{"d_expert": 160, "normalize_top_k": true, "head_dim": 64, "attn_scale": 0.169, "init": "uniform", "train_tokens": 748700000}
Below are experts of layer 6 (counted from 0) of a mixture-of-experts language model. Rows are named router (the router's row for the expert), up (a neuron's input weights, with its number) and show model dimensions 0-95. Each number is 500 + 50 x the weight over its row's rms, rounded and kept within 0 to 999. Numbers have three digits each.
Before each expert's rows: a language model's description of what the expert responds to; "comes after" lists some tokens at least twice as common just before its tokens as in all text. This comes from a sample of Wikipedia text that the model never trained on. Tokens count by the router's weight.

# expert 36
Description: Year digits. The last three digits of years after a leading 1 or 2, e.g. 2|023, 1|965, 1|994, in dates and spans.
comes after: "2", "1", " | ", "| ", "°N ", "7"
router:561565464460522487446471519556385475523397443565544368511492477489519529510479457560558538503515571355597598453447517540581478528461422574499490397561529491495475465515521469540557508480538449425530523476461502470487542443473480489476459462467542528604430439493586524458432434535493410379
up1:432430391526456454474545454587428578539460537482557508500479443494535477513547528488554624521483538519522542485375590498508515450483519503476496585517450423557452551472521466557480462471415547553485464553566511451562536503520495491489563552573520552505504500541538552494486524373508462525
up2:472496584399590510550493580548578508505533426548458480549502494426441462500438369471461525494629560518476540466548431520560507520548482497441541420461480481552559563502527549512492393536546461553560520511475431517477423515564529474526492447552523499556554415515524435577443433488567415475
up3:487555378531569475456548419460562538596657429470537441419536511467518519562487427562483547513410521443523508424500640435470461424523517426574470481579515599417532544520560432436495454541581502571486491508477551510427493597513515480527514580568476504388502540477516482511449466473430524512
up4:503542524440489536494463398648515517452568442561550527531485508533518478517496372381547577472493507524533564449471533493547496510529452457459459406516379493512498537521493438496484493438521432564541418564464587581467444544516604549512502393424491491491419494456513563515540583495488484559
up5:478462332443498489442456533555476483502550544582437511566522496484565456493449509418578547438496414479480528462435526607450641570497476424498458505453484596461498473452468456480518414478426584498507472499508400543470469585520467453469542405482502489462602550464500496446599418550476536448
up6:531633466559511559571517459633592421491514536463476466490597486496543413518567434474514522566479428543470512477555434437441497504518533553546441518533418569535517571452476527489585545550564528554448536442497468523559485388407482596551461458526568415455525449507514485438445471546495506552
up7:440408521485555497540493526528471429575515477528550444466485466562543444473494402463573569470614546466479448410414528412516440435556506493503496480468509514478509475509538524484499500511540593524485520564492559403341447511515554510478411502517489428461500560481508512465528524572443458574
up8:497406501591523427458619459475459633491494584401494541522527480442473477540446462443558427496462500457519538579458425517515534487504472565481502488471466524449413437533487479587546444534473430432565543450548516437540547373581490469551476488480483460438440469437527591490468548418536508512
up9:503434531445548493382535488491538505444528479511619548378428520474524481558445542512507407508477478484437430574441487509536588545517479542548565626516511485463480483491497500541495437551445446392481550547530386458550533440473497489536460512506482554433530432502544528511465496496470583471
up10:553488567439496422501534513567556446488467543574485494507523548556489574494439526528504538490424600456513503482543417413470474580608556506603507549592447590547485557379612508487585553536553474453431469481495494530510496438547453502461556477487474527541498492460607430527508462538518427494
up11:364577583487436440436565424588461476515490412446547421450566611408503368513509521467533591588485485524500446484509591409533539506427454434531574456504524523423475495434518497440398573445370453478509480454497450542529476483455449379516477487502417442504463498520522475492444490474513483529
up12:635597450506481577483474408498494485631496454525468533575472540452530465534466523584537538511433534481598503503447510462551444572487514561600498534515487570438458487517482485508508578563527561532519473506471480467605449513562451515436537501503442494450548539385515559524439543527469431497
up13:449479462564425534476514482520431565482489506477513507483547465535462529470465407477551569455454576490537530476411506548431571530566443485490494557571471554535539499486519549476478512517501516520462519434401560540574601431508451515557524588563506518518467559476458397589528515512490506506
up14:418382462515393498491520483501494548533506542446572527486512455380442509523467493514455560544544485511457477541499489522472418521477546479491510509552561509563590562447443502491575343504492463498517412481534525477475562573477457498542531553530404502450514584463501369549495451490480431376
up15:468619463564499480549536504547500508502617450488574556464512464479521483475496541547538521578534433481497473495451515493508486472459443525501472579447523584444475485433498459465516590478424515537470394534494526544541464545441507533422472634503491597548497469529522474507563492488522546543
up16:506525469403498434489592477590536456452439531570415420507440460410439563408592514522468488526561504518525422638476566493518426551493477511502542454528486491481430467524560507579581592519392509442464483516505462458550472407540564505487475444424532425474475472436554545467537535608559466499
up17:576481583522472547509443478546540530497503428519451530446437540446447579406496475486484525532500536519563473380475503458356530505492522476487486492478551522503483508561568536427553443490502463526522596410481556546560538546467488416458485572497409547482492499567541559448475558453421469596
up18:409449549431496527523464555542401431454488591498546450498455471448470508490584506386502407467489507493463424471526567451530537428617534458500464476457502536504415453525559606510498445463490516451490505499442555546359492401491531480461513490411545463500557488549423486449525444601534450498
up19:534526511453490516476507422582571519476434469508526504469455535412468424585531512485468446547433412514501490501473500547536607550544491514552477481491443495507486517645391445481569560446472535508359367532414484511549384494541490537520529511492474446557542516538437507514472476475492489469
up20:527501411469514512488529488495450506593520598420513451447524521537489570502434524572474503537572434492501433498521495552479527426568392478487468457445490424530469520480498447458477415462566528487575482528450476521474495474494493533469500533552465584539572478550457406404419525642575547512
up21:479419511555517533352565476588539577520472523456531516434552548459545454536385511577548478496533487518515512446565595552375536444553537503478465534479555520492485493521466449456508526511476536450444527480537516582420607442492474450505495522474441525527488459578487602533480436507516506499
up22:517549363539549483483509531532494487479560588505488503489526603553527430505479488456474522555467486513549470562537361462496581524512516479433568517537509442524558438396449428555513411492472474448473441506462545496407490521544478537536514550533491524490413472372500488497572470513419539507
up23:456428399534537577484490529570517522486493487506510432468447500500575481497363618460544614530524539444478555444480537521423465475530500465476518497475457491505543486482561498400569462472513541431459506439471559521525511537535409443514474532582436550500503539479547572452506576453397399519
up24:511391459503427418460566509573483531601591549516537450403557480530474554550529499574594530442552518430531469499474428511550420523417463383585547510497448454456421475476455442490570564444502524470554518569519500490454577442501533514596555471639433483474478522494512490458564385491497575472
up25:476496484568506411521627504498483405474484482495514503583538550509528497460478440526477467436573443453455566521568550519541559558494499458601519537637491566595446490532519597425458502413511485508530602507458525416493529503432462422534440409529498539540605541537524407599541446502527563591
up26:389528471533503497499439485450454546577602499412527607574536474426435503509490457545468515497483442540489386478412525556516466523440513556510521519464497467522496513522419426546487461555570458491529417499461513510497541462397368523518491556517468465433623544485402520420491550479539518461
up27:511506570431479499525465477615520522512529433575521556479669479506487407510566435467482481451517539444356446464497462496558475445476552540478506452492500475590523528417392484538435458549494529541568570455496427534526479524389545467499472480513566519527594513455482504435462508518519417475
up28:422459449441510483466445489469372411582510467545427438419571479509470485507573431486478455547416452469507532452525505545497501505489431415592527544567383521493451483513583452450498581426569537470531535563484515616462460495437554568437502524570521427462387474493543496583502548466530491511
up29:462490535575531426479506495513454506547419550399569498510472468519483561510432494511540499493491410539500589464483574527466499513502491454416532570422374556492486547505510531492465455404512467540542482474512485576524498530490630488491511537506496494436501532595496423421490420528564589487
up30:588476431471595454482475456538647486508421593460462483461415453530523451595431542453487474588555543500464549491437495562554534520490477555502522512480474604500517509445448498497488517449429465466464478513499527524567482486516448589462477504463459380513444533504546489494576569388480512467
up31:469508557553467523566562544498516456503423581455434524477393449550493524571457561537593464556488574471459473443587493579550460467508507534471487575561503473561543517442453505454507535552491439551612387489489486539498505431518529480522519484446465398469461586433462511437439441457499542535
up32:408515504586426550528566513512440495486505519382434486494555532383497553496501528596576531576494513495485425491424524518424529492477495512468397543536475459490427450482492568460433598648445426530503480456555521509469531347565483509458370501461486447509570428485468460584478527479428553528
up33:475384468471527505465416507462403594462491582501567448520466463569488535525502458407391467585537462498495675570579491559539393455553441509462458490501502458538515510451488528390436518430532437446547422526526478610542579489404480495503475562490479502484495422487568499486523476479473477518
up34:470382578501462451536479574494475471478515603457505579483514450491518512480537505464495528484475469483490459514448457414539409502438487551451482511530536533512488492471569451391554470471368522551440470528446523416454567546554488427382493504547501464565556527465457457476491498485546509451
up35:434546569500497519457579606535483490573502489433499529486541508482476512530461416509444513559465487512414519309442506457442542547397484559584472460482420502537488520511600564455513472458495467535514462651449461556485524542509529526412480559532598563559449491531474516512513509492569492521
up36:567551519426415580526566460536388495573462484416525504538556525562613496486575412464440634606673546603506553445584588509504534619410462476543578523499471425493538498450439526524449539501477462480599471531508489519462450477530490440509488524471494430539519484456502500532505475477481467487
up37:518522446578415440482532580489537554492529458511476508482540425427435535550467455509499439516506551461520448581535497476541507504501538393528533508514488573501380482548519434479472537465459484612511447491466634506570513477437563515535520457552480493496451506479445418527520497563473475554
up38:467510479547534552447415481565517447445461489572443516473504471635504541539515547449451529430635506399412473401500417581418437551526470541472471502414459462488484545565510429420494510393418470483481501467395470510476558508532542439521540566480480502519446497473504450550499577433517442446
up39:511507457511509530524523425418590465637513446566478540466416443552463638491569515433562445551534549473465543560493479508474536572538540464506502609507460455507446500390464463510523504464439567484474516483500535488552502474450491511615538424463520545508503498500549459486481506571487541457
up40:530465487493420559568554491547444544466466460436486478482429455572494501476483480467530500432543505492493465528566556486420511562493515484534467551501611522518584490576524398536488425431492483494603513448533515544391558543443612532552565472481447527509482456487442542483471559576558496499
up41:505531514454478491452504608544444386534415531500528422422534508443510528460537482480468519533521381549493532444539578510532575462480470438556433491477376501516580467544537602556520526502592422477544579489493542466529558495517476475546622533485419449548500612537505523481466444505559471543
up42:439569527540472517502534544603485486432490492437450514383503529460582469451524491551518514486510418548511465451478499376534541511526502401435587518498521500489520473528542374496547608473440508492508461560425522510421541511417494480574469516461417510440534487568530513487576462599509453475
up43:430486440487553468450413494508523537565567533539486555423512496547439494381501579532469496521544662449420543493506485477502474519542502481435560506443540515564574535444503352463536476493456516494515549589366569459507552631478535457446497526502477546522502510545583594467458433527548494485
up44:499517513467535470416527447512417505490445473521552521394433487492482561453446474483508493487511557464534427576502545499461594677491571499549580490501451488537490625502512498449534555405493547419529524508488485514505563596374488501505508478518514542500535503517330437438492437418472508561
up45:507586483595469541433533497525561581561514515541473451501498499513414530441461645404508547564499387469550536458426479582425500426481545522592514485541490529507445562530514559484584493487548403515513524567434525456446562506503514463655550532518523573488578511477502441523496428538550491541

# expert 28
Description: Capitals starting names. Capital initial letters starting proper names, often after "and", commas, "of" or list dashes, e.g. and L(inkin), B(embo), T(aras).
comes after: "\n", "\n\n", "=", " from", " with", "\""
router:461491545447509494631454505404501533484535510517503484481477423521520484527532503493505458437482478415559486476514502555556465456539540525487483540392616512566492519435513458523502519444449531480484461582431486497508472616522492572502493508599473461502429598496560429530565504506353484426
up9:528438513400575432398460445501556465549510469592519574397413552533475518547545554486460458463469511454417513446360471549495607550556502483535520601479475515483490478521518511537414480560437391412521480508507507448497552408449503491482439476527504569482508464505602453453445540469449590505
up10:510489504470484430568544461551477465491501541509539633491501493408579487573490543497534582498449584549508492478542447466542509530496533373665512551543475526467532541491569524438615540526532481533407499502604509560520453504542378568456447492531428451523465568455584470503453584509476442418
up11:441522474550442487500542479575474482530468480478491409586581479411507461490570516513438501611390464470477442532489626425475575468434521511545532463477549457409521567433462551445424541525478481552534481445473417560515460473473478481495439550396429435503447558589525512508519487553466492596
up12:505521497465490471512464421438460439522601536582528512469396508418513520509453475449520503525485567474548517514522432508537475532514496544643444546524517507505462425459539572429466466517456551529514466480439392579546435494613421524438418450545407454469509600392474513571459523502414498505
up13:505502421537399525453548495538525540494499428511405474491506471493482558473456389440539570391524567478530552570462541537431503477533489459480498556564485483509473482511560512455540472524538443529444443399505587505566550439506482473594557554486450513490492498418464431524561523485469456518
up14:507399442536468445449528564513476600512636513420533469480510510400471518557476567505408567546610490463489461511517530486475431477422555559506492554588574516496568495417480458504572460520445388478529477459548464535486535552455503467440562543556371469451503618434453390525473536560504534464
up15:536581492487492457484497464532550450482610441571465543484488564468440456454487568505514507602550442486471527489413488454506498421470477536478434573497536533456453494471474488444504595456438506497494409469438566413547460607465451473465465539498512572536543505505566408502551490505549534538
up16:429546544487473440499600510524526454485422528599447415432458554489395486479593468485414521574515519519597497674538569490513446518449503569565487474578432566533470488507541469474590581533488592526463532469533483399528496494572501485496461416414502494504411636522522520550489538601466498459
up17:489502556458423438463450431503581516539523447490432603515494530558492652412455511530502500540519488499594514399511534475412576498452484474556511499501477552551500568549492475462461538502468440541474571484470556533521525552455660398465558540440462506513507505509481496484488539515461481601
up18:419589545476582484479402518529417465458421655558490523526489530485456582537544494456498476540373597592556487465529562436533517560534559432563483591437601514490473504457519497511436523494469468530510509496533442550422534353402509487477546449495488464477523541491465471491587506510501399568
up19:532525491473449549439551423488569514493456482429491456434578544491463446598523520501559387538548579536517534484445455533590484534478542463578538496479434428494484500571497448459668511447466473523401475497412479607478445480565457503512538528522482448483595519498540456519484512462559494491
up20:501475480479538522542398491485526493543482512520536473416494547488522553466380565571428531551495464548431463550531478504481603456583417475478476447496558436541466495497592477422394453488534507508506497477521460500447550389562501480357508492564457530643517512490528490429387534507580536448
up21:413489467566574521367558487588499475562477559460527437484583555441455414541450468577499447523511450459511491424488556520435438413437501516424432488516585485455557533544380475491497577555523572408558537529524521520487588478474513480501462511424462491500514422529564577471490482575543467484
up22:472530408568542477529485496487555514450456529471488524576542519506471478493403509485495433557560419512549328519529457535473610498538480483466516515576459444476537382478488497466467535613495383502468424462398478431375502462511414454459515414463436501543476558499511530410513525508492464520
up23:435420409529519535485498468558564551512450518479445474513437526477520479411467516466532495566556614412433576467517575474505520505520483516450478532556415533535498521485497469456561487513454411513476471523532552513502586460487389537544494512542418534531532464421520551371576529414360406520
up24:462396533475436526520514527598511531525479504574467484507524446561485443520539530579628521554551448497611519520515460473572422501414411424563432471492562526492419512461479442458505510421501516503567548549493528509456561596466500596578438468558443522426489489528576381491518443555495477490
up25:506493553570507466570531437546448473401554505544527482562503497472486605414568484569444473522541497427424547398520481579464562526476535492544541543694502528560473542463609495388534568463531508560498557520497448508464491559506513485445441507520540446464521508511523372563512498387440507552
up26:447435401530553455524471470469440554548573591433402635497445436521417494555531499487510495454528399455450405503530561513507515547456507558523532529520594462473520500398520407556509462570601396456507490465479493485524601536507436577451481542498399537429510578499465526413465564555556509498
up27:506494515401508532521542454578476547451541476529511443503573512508412561524571501577500473551460534379399529482428464460551474488524554499484521531522533410477525488423426429473481484443392454478490611532431577425480506486404547473481469442521565512460566520416535469475450456473552518420
up28:421542432494568457575404461462418385491482491471512536539572504446519468575481549447443473520421472475543531465497492514531453549570473491592497510519511516476504583455581389446480517505447473522423536513444431696455439515476486519427564492519501445494493564478471472571454546414506548464
up29:498552490522573466609525439488510543474526533473491448496519509597511526522423497441494458517421419518461524534492641514495505559491469495548545514499343492397479547521620540510390519437509519484438501500513492543521434545502482443416538537510493495395511510551541451447530449519478534498
up30:644510464480557562424541471492581525510455537413489498504499489549496476627509625484474496467558499421476514581446454522550542485485486476495495505489575519427660508474487490425576516526477458521501465448482563548552520469542431568562621500511477454558543592509560497529524546495513435436
up31:534494563517511584529518557521530506525501540522405555455436497600491533606456536524573496532480558434533488494553532559504416484451579522456575600578531457547517535422475544485528558520462485499595448492521534490493485469486565514493583474452466481519502558469488531461442489505516463501
up32:458536485544406456515521418518439422567415480371495482458594502358559537491510468558450511547478504488561527460535566564514504584448528490525462528471493514565478475469542555512488587597433443549466482405537495580560519478510509575431440528528422453465544575507558462497419475534361558503
up33:481460443557565509502503481537511524427507607474583448505438462568461539411536465464397542457504377561488556504591503641540450463554486526506455440464528458564579484391568468420449544505482505435530493539553495490498491524419483478411438531563495519445516609498513435506479324593497487497
up34:458376554523565471504493554450465466494471567496472525454464460475602534559512588513468527487505436495508482481574473487514491406521529465457424491455474568450557412524636448493570498611395540504433454520472520387442557448480548453434537475619474470495536514495425511453489458538495572513
up35:357545530352533425520463517460427469462506515500553541535451534450549537462527481440499491498507502575480465403523562424482469549421484555606525461518400415519423463513649537453509547459442501591439529550513525581427491510504503511411532456542588428469425522560414532508551500405526531474
up36:493527431379452491470544504508529538521531549459450516512466487486525511436515488544479615595540559584530569496541615528449471561546462525509508558493395498490462511464501561573474491428523406419527561487449536497484484473437474448516503526511552439564549492409480546517586543460455397548
up37:484480401522447534514569603483501542540534499471479549497558509471495523512488439469460465497499562534553480492466554480524504561493463488465576467558475470593455572490524482520473515469544484586536473561545635509569485464427528559532528467499448583475447521585446513587594451492543420539
up38:563524425509504481576418415539490521512466496533551529522573422554457521489518546435479471414598464355516511418494463586482512579599511619487464485410422444561453590551469490434494475473404452514479448449521600521431498528454544512514463530469546528533497480431460527593494537510459488538
up39:560442501452461547525513445445515512594435462548504442513444452583444569544510527432537480578539549499575552546460519411461385539580563490456495544486564507519454481519458507491484512511482476511456476452606530516455513458404487518557519479491550509543518500499514469508473557532484461511
up40:535437465418349522549546452586456536464460493424419531459512408517470468474503440502533406442446522484504505503583598511421519534498516511523513441527554473523538545576493427542511498518511504495537600503582496523475560541467537519576555442500493534535506487594465564499484594464526526569
up41:456533561432458489439524564526477432476469560451570496363575539468549540484526499496471528473490515548493564385541565456476554431472529448464440571506461518630536503531495578512569451431490514518516592517444570571502543522463492540503537538488368501501441520504517531475424445549482538521
up42:485559487497387541466641499507532478469510514505516542448484488512575494463538467502452510478470376534545513495458428409510598513522499367423570501493582486402498483520481407470537585494527440470529470483517488536523567522387506516567422563558412472510444477527517518462478536519501451460
up43:463487451411521412454454497591615600545503558556440516430507509482414442464411601555452536485487590490423549552481552475530506469481519485386512472492526604520457495532561431595600492523478595501521571532374530425467535636460556492521510538510472553534467445546543519406430499612489495523
up44:462440526466470415417541434450458511579496507483471558468435493469509510508447514531511496433497529486540459541442554562496559549525550474504547525513567468532462535520510571480440502530533578533486532527456510549502506561414470423520563555505429612528468446536357448432499485451424439529
up45:490437488510417505401393443518530532546524476479526518509521491504405534489563576414547541581483431353549509610500479486425524436464539534496537566529497456500496568534544480521543508504565401473506519505481520523523505476471506519510595465540533504483611555480535502473472481511468436547
up46:459470512536519425552519579477422375444527536535512347565542529431546524523617564414446403542481459554468507559484516484507503567441515454462545485437475505481441441555511489512528509413558507424480461486492478591474490436438508500476541465502522448456478491463551496492476425540409535485
up47:519544417537625487453497459552581492493549517555482515531495465560550435470410461456533456565543512467538495568486441440440498539435534486459578512483490494491478501429410477568502539427489456545429394476449518521498463548533625470446481562456475475557513530446532520494501524542507442479
up48:496473562513485508491529474469568527529583559570542462515519488463528553510503490548557533476454558475474553502488581561480452534502615447508537581475504448473509491518500472463572627468446499506499544467575516599444564568485449458392529559607488479478460423488563449434496514491599419464
up49:447489501534486452491463534494514505485435410491541384506476437504466547539459486482513465428542498511602513500525498554512489514555542560565492543496523425493512599520522348583474560560552429473488406509598561597503494497447491498497423494466532446445564602536537442533384507493537530573
up50:466471451525573446530429588499451501514512586545452481425552434507507475443508544476547464486442511594472527448472523514572486583504533449543500537484526480439452477385437398571406534553460521468560519497579512519495465490626466554509511479574458481399534509538455543566591540429519429463
up51:468596419561496521483566433491454522498488456444498514543473422574462447585466481436459553566493534503402555593500544468420532516435516516509571537495568474558418436499443513510450471434495502530498362493526462428586544452437560517491564508531561463462501604557505488456492494421453511460
up52:602431443595466496550540526584431459533605525524479520402530514464445451512527486431522507489484507430518435518445493554511466456477439512527517582482498610626463403427556525480586489455513514519501381497409479517471453391632501462518461578499486528397537479477530505482474524505460525602
up53:507574472567470500478415535478461506546435513490526505442523466507464468458467517484423547461515486514517478446510522496481573543437480488492554480477596406468496505475542445389466585592481463366440518514503428481512596428476495501482453485521460505489516551532445487463491490550468499566

# expert 12
Description: Table rows, it/which clauses. Line breaks ending table rows, pieces inside Slavic and foreign names, and clause openers like ", it was", ", which is".
comes after: " |", " |  |", "% |", " |  |  |", "L |", " S"
router:500477536490522520438580538446511294401566564496542455508454514537474468458506484488472516408459391483452576453469473475502490545483479494513582478443404526588529478495487550517429493487490520498580550488534398538499555418465519432481493456501521523450439488484482446543620430498384534435
up9:498403437410578468357491484530598490449549487528532531403446516502421488487451469456501462420559479435453497465413502516578653494573474484546537627476565543484471472484523565526481485516404483425450567513464464486555542381478501520526392469466475570549475481511516482564446504583527467539
up10:521523521498429434444567433544537465494433524549540569424474524491566456512506527495457540461458621436590485465617439469483539506545483502655460496557475500519449543417562496442614479477542441451455496460444479537580498515528508399517501523536484504526449534466571500557543433504549505513
up11:391522478543401509466388471618479526514429462489497405478582506420474465528533491451465552650517494449497424542559583456474564473476537501458528435475446448400504517499482535418372512482450486578483567503404497531479492526503474499500478469470459437460348596532618560544509503552515444567
up12:603556437523482542538619366519528513508460500530512497468488530490473515571509524536513525497463458431619516376492474522514457559514469520555432520511487586454525412527497492433432556551471597550554478480511494484536521452545451470437520528514453376547505553420440534581494534481465429510
up13:526406412608393530400566435525521557618534462550488493545408450531491567473491421486524558430493488470516522537436458513410492542552457543473486563573437589528495487502562537522563522459453540546422514481491591489592500467459429494534534530572519508500520535462418429566566537558490478435
up14:449429423535457530469486502480497519499495496401476518460528528504443557551496528486529623569618436471512471502515532438469428540468609458456550504524522584536599558469371472565525458528436495490492396435532519457492521523472551591446483546472497504497539629516493410563504540470448442396
up15:454618467564479426548567492574487500466533483536547535532553516470490469488537596484475476608508427438508511511459508492401513484464433530505526539471439523550442510456477466422474639487420548594537454442462483604532528504419469540427498609465457501442532362614543496536535456448508539554
up16:435500470497451482465587521510458428439471502558401469533489480480406553426583434599438489542490528551519496586482594544448550520472493547458562459585495532480533444566391466530584564533456560497463535556590504452494513392522486559414478469467571514488438508404516467498556480515450546542
up17:491451514489423511547519452495591453560457410523467576518521547540441554395487504473515485479469373470541477388518429512429497488490523445486504535466449525467475442493500554455432448455479494558538576506521561534511578541435504459434463533467457483481477562443516528488492524439463469565
up18:376482552507488528495445581479499508435453617570488512495460486595459476521495494415491517530455556531519440523614600459521517472571569463481414445481492525481455493505516574496460487497533488591537495519478533630397515393436515492449510425475521465492490583561510464555630503568551485527
up19:576478536499505579513575413524528556490439436490512442467520511438472447596524480474446391519491462540420458441506521533532572592535555480532576460488413507487503547539469499513593532415458612579411352436432469504542472461516565474465503446437431498531553485536547552566555497490507500475
up20:517557487471530563464518491450507519553596532493509514506457526541516573498462504561492482534520421472554467480555462582460547486551448427489482479465565452524473468442565391491422460480535539489546532500444488476402540463384551342411521530568492497591481498474506452387428474501511499526
up21:441564472611540509419545426547511464507490501455529422424602467449469470509445533603432534512585499537487521476565462542425514458479465437403582492513537483510460496594408412443452563564445495424517508507509485604458586489507470439558466532528390574534577479563479599548488463514507523514
up22:482531507579538441500536545497540550528548548560501503509491550589426523485484436475469540496478504443572430519575436504448578465442575453453492518588486478464542446441500436469467428488427435503491429489405582442435540385454539475551607545483475569500417472363509496466511486531396476583
up23:481447386585507492512483514562525557498503404501461508506433516466550475434486654459538590499523613443508558450524533476482565461558481472475509536528513492443604440527472547494546459521509495459469489460574568492547471484519417446551519542531438597480536382440505563469497552429423420534
up24:452394550423409563534546494554518493551567477427511489498453371551424494557525485540549464530518483437488512561442499468523465534391477460543466572515426474486444476518512478437540531461481453493546524570536477526474565414537554595556478556611464522462494525504464489464505351561479497524
up25:517493505627481512484585453402435482411515458574530465520456558518522512472425529484430505464510455446435527436569482527544558525481502512544425518617458491613500542551542571467463565504515503510438518494515569448478507494491480448505464542573551453455531530590515484588517452440468554565
up26:399486435524544528581469495519477597545597616479560536525559448522460534575593520533508561511441406494465494496487516508486524496437609548496544484431569531497576493493471532571510485473521429520460418455429456491475511595443322484479522578540475495447591547525503539426532592471505486462
up27:506496522496564527570503444571464514500539426565503501533587522481409499532520499570457483465510529468389512429489501552477442514497513529468498438486609485504607499495433424506410518513448507538524533485529501545510466541370580567489522488490568458423560557378503485462536465501539403394
up28:495488470436567469529471469479476501576532512543523479451527482469475498541474559482466408464411436525475447486563483555467526545545492462620520488520421532488396526568582429495476583452465588488499533527403473551440445521452542467357501551478586508515451482434416526572479534505510470490
up29:468552556509510482483587489491525506440507591460494493576388534471423536512459551426447530502468469499490612536464581609583518509496499421450548512435414536488452508531571526498407466443576490530539493569491449515554507452571513480472558571484533460426482549497418402395516369448461612460
up30:564484387428530526399461488496689496567404603501458490468442492508534508508477489488531458581521449516479555528467478549532489500560484575449560534468454531476542471478494520482553515492444437486557521523543604544520553505504430538499552438449539458578505542491500507524484513360505545495
up31:518522507577545577520546562534521501482459487477444526468388499530446510510480486525550555522505520476492501420529477553527442519524513516465590523464528478582448477448503439449492520548523510534644452496510448543522548381446533447476434479475489449401512606434442540470445410471552526455
up32:450489537562449500482549509562404447573518483452396462463556467335469485478498539552458527545467472524445426406466595498462468514402509444437546555544544461539441451452501448483443602584422447494545450463553458551536527506586468529464428599480474556492574457536499423560499523470416563437
up33:451467453500469529441481453423570544522537530479550547577441525559504500511443460403400485561469392516455649585508462570532494437470570488442465527496473417553435491455478568418459478451609483510422498559459426457497525546450450392462515530504554471450569466595541498504572476533494436518
up34:488389654553470393468527511520545462552494562442412555464499466458516506488574527554459509538487530530534527515468501412502495543493500561433468440495473504496572487512632474453551551559462507531424493541518491447459543481440548420450519477522517450523584567444421474515464463526527560463
up35:403505581381480458483538583526507478519487444446502537476543538505484518532511456511516489528520456579469519443587492440404521510470564563545510539514467470518427508478682542487461463444465519428507552584516493614502548476487577532474466552530569543500399573496459530465541521436538510560
up36:530577448419497552479617462570435605494530473474523459509466536508544467388486483505465603542498548532495568524569553480483462550479453357496515499474507462441526561542453519471362483461503479366542499491491534468439517480476412548565467528459533482542504485486513556546539486468414448417
up37:523553438530400472546538553451497568555572567522491559450544444408445568581440524478550459503478543425448407540507532469499554555530506411472539486494513534488423513528549470508454537443488472568527486511486599498596508454387559489562441511529470500607456477437514450579556503545520429551
up38:528474499497510515464358387503494453484500504533468511487486405548450504532462543396430494384556500423402493429524483596528503529579495593492429472455467384568485531509530441469529474363391516550435511493454468533482505447523527493480533545526487543498466510423499506580447523506566513544
up39:573496497589482556500548447505500534635471540593472395454454415596461554566532554414525508541524456539518553493461553511410494548480566466495570508556453496579389549508461489507489558458459586438448542542593530496478492463513556517478563454524486571524489459549451525467444616490525527470
up40:537468545513361481543510486474483497524449494461493479464440454517530533507514515453490417390532568518599509521623563495400526530466481399544530468527551553516539491567561430495509489469498520520531616426546477507482619558491531489556500463461521574510497513516483528564446510560578493481
up41:440472549457508558446575522516490421549462619444540463462598522449494530460500555477483572526474503604497545447531563528525532477470519481495433481460445472554568508509534606529492440401545517490554496475518575573465555517500468472473536506469481511514471585483571499424538448611560603571
up42:470548540519462494493570563551524427476520509486460564358508485470591499465603497513486528462462425550526541532504482436531630561510534416520546516552510515481526448531517372485467513473448470516503446583433501486484609514453501500505438466404450454494479521536490524470571500622509473458
up43:409483468501573447526466538552624466505471493483425494456461570438446507417403557515532583493556496527400575488545547465548519481456446452400481449530595474599510519485516404419507520523463485478515471539517513511439566579501607521480530489448442652509521481606513533398531531553544440504
up44:502415479460498451492550514501520491413436430437503554460458470528506552511467470514433488455499519486523451621528559524510542586483541451511550437509495443474381563517539566400482593420487540465479572593482438500506533595433481459499592491496462635476529537496391415447447429461441458559
up45:489505521597445517457523444489640524576567506510507478586525507502404606472496638453466535570465432435532532505416476535470554507498519547527514534562514494531556562490439440465424396534464514513495491480382534470515535411445523506556516542510541518515462463484540453465492440533486484553
up46:517491493480544517493540569495585445528551544544556371495598546511505602454539553494517431538465470544496444525453542459488541508404536465552584490496473539477363489510496482499503530535516478442548481578581462513435454517455539396531608561494524511496524556552518479510517490475528478530
up47:467564431457545531452577500559483543524460484549491550454430514500559528473441486485590527446536518440455537524483532487438533523442645461447592552457548445536504475504506491526500510441530535497513507530496460523452538478478639487450490576508412514460558550487424463465481525542585565489
up48:421584522558504564463503507429567527538490563509601419504500443420517499521409401555582546456502472501538555507529517523437453422538514412539475575451441508458491460546404528520508609467459538529510554554536529528516448557455476487439548578501475490465450502541568409392548521475536496505
up49:450480552568435426482486480530539480552552504520538474537513477470501525495460511429515465486560454471467489537488484535503476527559562430599499560487515489437410555479525517530406535534507451559522384503427425568537477514592423468444441371475493481483527514447551420558422445503558500507
up50:529497421456584406579454496483541529552482631545476451451533402530555542527477555527537511510464512586496537418467561435600513561535507455515556516575514508455445443455451375620453518496453544541521554478481506570513452490569468532481512529564482454462549507486521536531585469409539509496
up51:454493432547459509438536496463510474483517565489500460525539381605437513577494448432432536518478454523392576596479482408490458490508507450483537573441549453564483462517444523472348559538491563602495468494477461472528521419458463562487629601516537465496428501522505463489503508543552516576
up52:527459448552502554526555466503444473586571533515461496491514547511409443527506476495552505406569545445469483547510605591459471491510470484442454536491417491547371426449560508505537492599471542518508433487524464477524527447581545455521477587498503432410612493413521479458527545483471522620
up53:495493459435408457452507494570485497503531520469464496480467469531470562478441456500420501479466444459531453556572547499412492568413488453516598493433424450543553495520603458435356542564462494420476536514435426466530540415447516542431471432486469476452513526493468486469482468570501524541